From a checkpoint of a small mixture-of-experts model trained on Wikipedia.
Size: 12 layers, 13.8M parameters.
Below are experts of layer 9 (counted from 0) of a mixture-of-experts language model. Rows are named router (the router's row for the expert) and show model dimensions 0-127. Each number is 128 + 32 x the weight over its row's rms, rounded and kept within 0 to 255. Numbers have three digits each.
Before each expert's rows: a language model's description of what the expert responds to. This comes from a sample of Wikipedia text that the model never trained on.

# expert 12
Description: Function words in prose. Prepositions, conjunctions and modals joining running prose clauses, such as to, of, which, would, and the ending of always, then, now.
router:110084192075134074141148195149106123137131112146079121106146100136154130134104090135152140152127193039143132105083149137181074098144162148118129086148105084087090148062119137108136137072099196155123117139111129143087137176083109137145124122126099089121147158170137153222124108141109110170134125131075126118147160091127105136127131139111115108090131112076119140139107204154216117194101

# expert 10
Description: Name and adjective endings. Final pieces of proper nouns and nationality adjectives, often right before a comma or 's, such as Susse-x, Colomb-ian, Lion-s, -son, -ton.
router:106128137163134157103119135121108154161090138124113118112121079142122175124075133156106147077058177154170132096133110210169127156154080113083154100142128083139088147118145123090064095079025188151129124133174094122123063096143084146140178185134141098115110167126118106129103174134105104036108130139119147097123114179103147147112122112078091132130110140109087087120187111121143064128135

# expert 15
Description: Initial n and o pieces. Word-start pieces, chiefly n, o, le, ro, ac, such as near, nor, nights, other, non-profit, navigation.
router:122110153087054109111123092191093101182171173103067125063111154115092123074114125142151145115150130101203128079140177124134133163127165173114162102125144108104108101178095162136089141161096107151105164165146199168112130098102149158116147067103097080125092129117175159175090122088095151141137166156115158099140115143159134108069122144066133135152163117203122153147104198117142135164122

# expert 9
Description: Articles and auxiliaries. Function words starting noun phrases or verb phrases, mainly the, a, its, their, was, has, been.
router:093108138084106114066199141219124111074110130175128125132134135117138134114144077137081129076086130058142114105132166145140116121122093181087200122152124045160140131108125163123069098125102121094057098110137092090125104180158102154116136104142094135084139156064129069123113144144086113073074096134117124067184090151112108104113129122115122112102131131173151087117161120113161095122163

# expert 4
Description: Dates and numbers. Month names, day and year digits, and periods or commas ending clauses, in birth-death dates and timelines, such as October 28, 1944.
router:132150136164088122149173159124142113167136126081116070141148123110142121177079160152132178063104090156112188149178139122144160115138109057117137136120083158117099156134155149106148086131085121168110129083116150108130155138107078111036140139158104091086080151125141075146113167127172026096151165086073129123167177156079074115087109077118110168128137125159134115129178125118150095163148

# expert 8
Description: Person name starts. Starts and pieces of personal given names in cast lists, rosters and results tables, such as list dashes, John, R-ober-t, Andreas, accented é.
router:111129138170123142122154124113105156159141202176133123113141140187147123157174102108140141112109147091129139158124145137099174123214124107137163099113081153044125174062158122071092110120126160144134147101171146061089134178218119138179113129158123128146148126117183141088076179170161137131072113145120154154163111140102088156078064117100115119102114118107104166119153125106178094143061

# expert 11
Description: Word-initial capitals and consonants. Initial letter pieces of names and words after a space, such as W in Wes, B. in R. B., sp in speeches.
router:076126075095161115082132140183146126103155125141149110138100142124206184158130129141124176108072180102124140153139178116080145145159146114123119110134127150155118136144156131133036136081035134103176069110147143076087093134143099121102139119144174116093092085146170160218095145130170119136107120162111120094171082125121131150073143112132126111116147132165103194106145144116189108116060

# expert 2
Description: Word-final suffixes. Endings completing common words, especially ordinals and sports prose, such as 90-th, F-irst, illeg-al, Count-ry, government-s.
router:135118114117119135136119124125146129066105189207141183148102150154106123151083088127130148174079137093136158152162119149180126102182045104040098127157154074122101121108138071150111132166145110130208120094158132126129127140147128141137193107139106107103085173149132187150110121198049131162122123105069113079114096171111087101127140130129125158132139118167094091145167078128106105136175

# expert 14
Description: Slavic letters and sc. Inner word pieces, especially i, byte pieces of accented Slavic letters such as š and č, and sc in Scientific classification.
router:133120134081150185093151121146098105095151111086086207140148100104103149189112128118163091085098129131119147079151153181147107090116102102144219100144105092167143099152132144175136113117123120095107139095184122092142146132175124102097198124118119078144116151052187190159134060125164098122122153144131155118105116118113116140166117124075117125148106152096090065123108133177206137077165

# expert 13
Description: Prefix-like word starts. Opening pieces of words like re, con, comm, s, often in music and film releases, such as concert, reaching, role.
router:149148128130075113173112049076101087148155121178193141162138146160128160149093132145066165110114108147142124135114167123103075126165117089082226118083177095110127127103134107116134103129140177160142146110140093136068124099121184086135127155095129107162133153077163183124152119113058123094140142166102076131136181122093083146103081097106148121083130150109117143159081132047091126120086

# expert 5
Description: Measurements and coordinates. Degree and minute marks, decimal digits, unit letters and opening parentheses in coordinates, areas, distances and percentage figures, such as 42′, km.
router:083142172090074146096174136125085176154153138180146138206050076119129119114140063166116137145172112114126155145129097145120052101076097158123128151147139151090088115126157137096155177148150089137135088091144146114161090139143169127066141144125088145130043108056139127153063098119142157127134076169120132174112101178157102102159148151102138124079089133165117145140108145143119077159150

# expert 0
Description: East Asian name starts. Capital letters and first syllables opening romanized personal names, mostly Korean, Chinese or Japanese, in sports and film tables, such as Y-oung, Yu-an, Gye-ong.
router:136105222087162132124142089110129126094182107150096150112105041165203166160161119121067077086091091192216152108075111121090113153134109122108152096116119085097132160129140136151209073142104107136108104131157158135177130163117091121094130164124095129107111159120159105174121120142127116166189120152101088108142084113120110106071123161103106111157154160088113120144127115100136073141103

# expert 1
Description: Mid-word consonant pieces. Short word pieces inside a word after its first syllable, such as ff in ineffective, et in determined, ar in married.
router:184160121151143181152121090100198081084132134081158129131138164164162088136112136089166150108153144080125121089112185108201143129114110099099107167124173124145081131115094151170155090133107115152116128109189129089107118152120143166116125092185144146144105135153144103153095162063165085120090097127071121128148100167040159103113133146089187085095135126140106184141129187106182070164148

# expert 7
Description: Noun-ending word pieces. Final pieces of nouns and common noun words, often before plural s, such as ack in attacks, ction, ern in concerns, play.
router:106147175176118118098114160129153128098136148119159117104080143119075154145058103138138121114073174155135094132083145138132151126135150143116150128131031115121055086049107110168161139104087155159128082074125096087133145155134146171076130085146145126123122135122124140150063128088045082110115158114180134102191136160106050116103082144124137083126106101148087138111128187116117178106099

# expert 3
Description: Table cell separators. Pipe separators, blank cells, dashes and small numbers inside wiki tables of election results, sports scores and statistics.
router:147138119129162085136167135141126073094122168119167108116132148115141209080092096100154188133154151157136133138164085157186102068171101109111143130108111065145160136108111128114136119153109113104133091162107150136137122174113112127146129104116141035032054135132162180109126150153105095151132154127094157100086106166135175132138081150145186068123067171099109140117137113055150111177099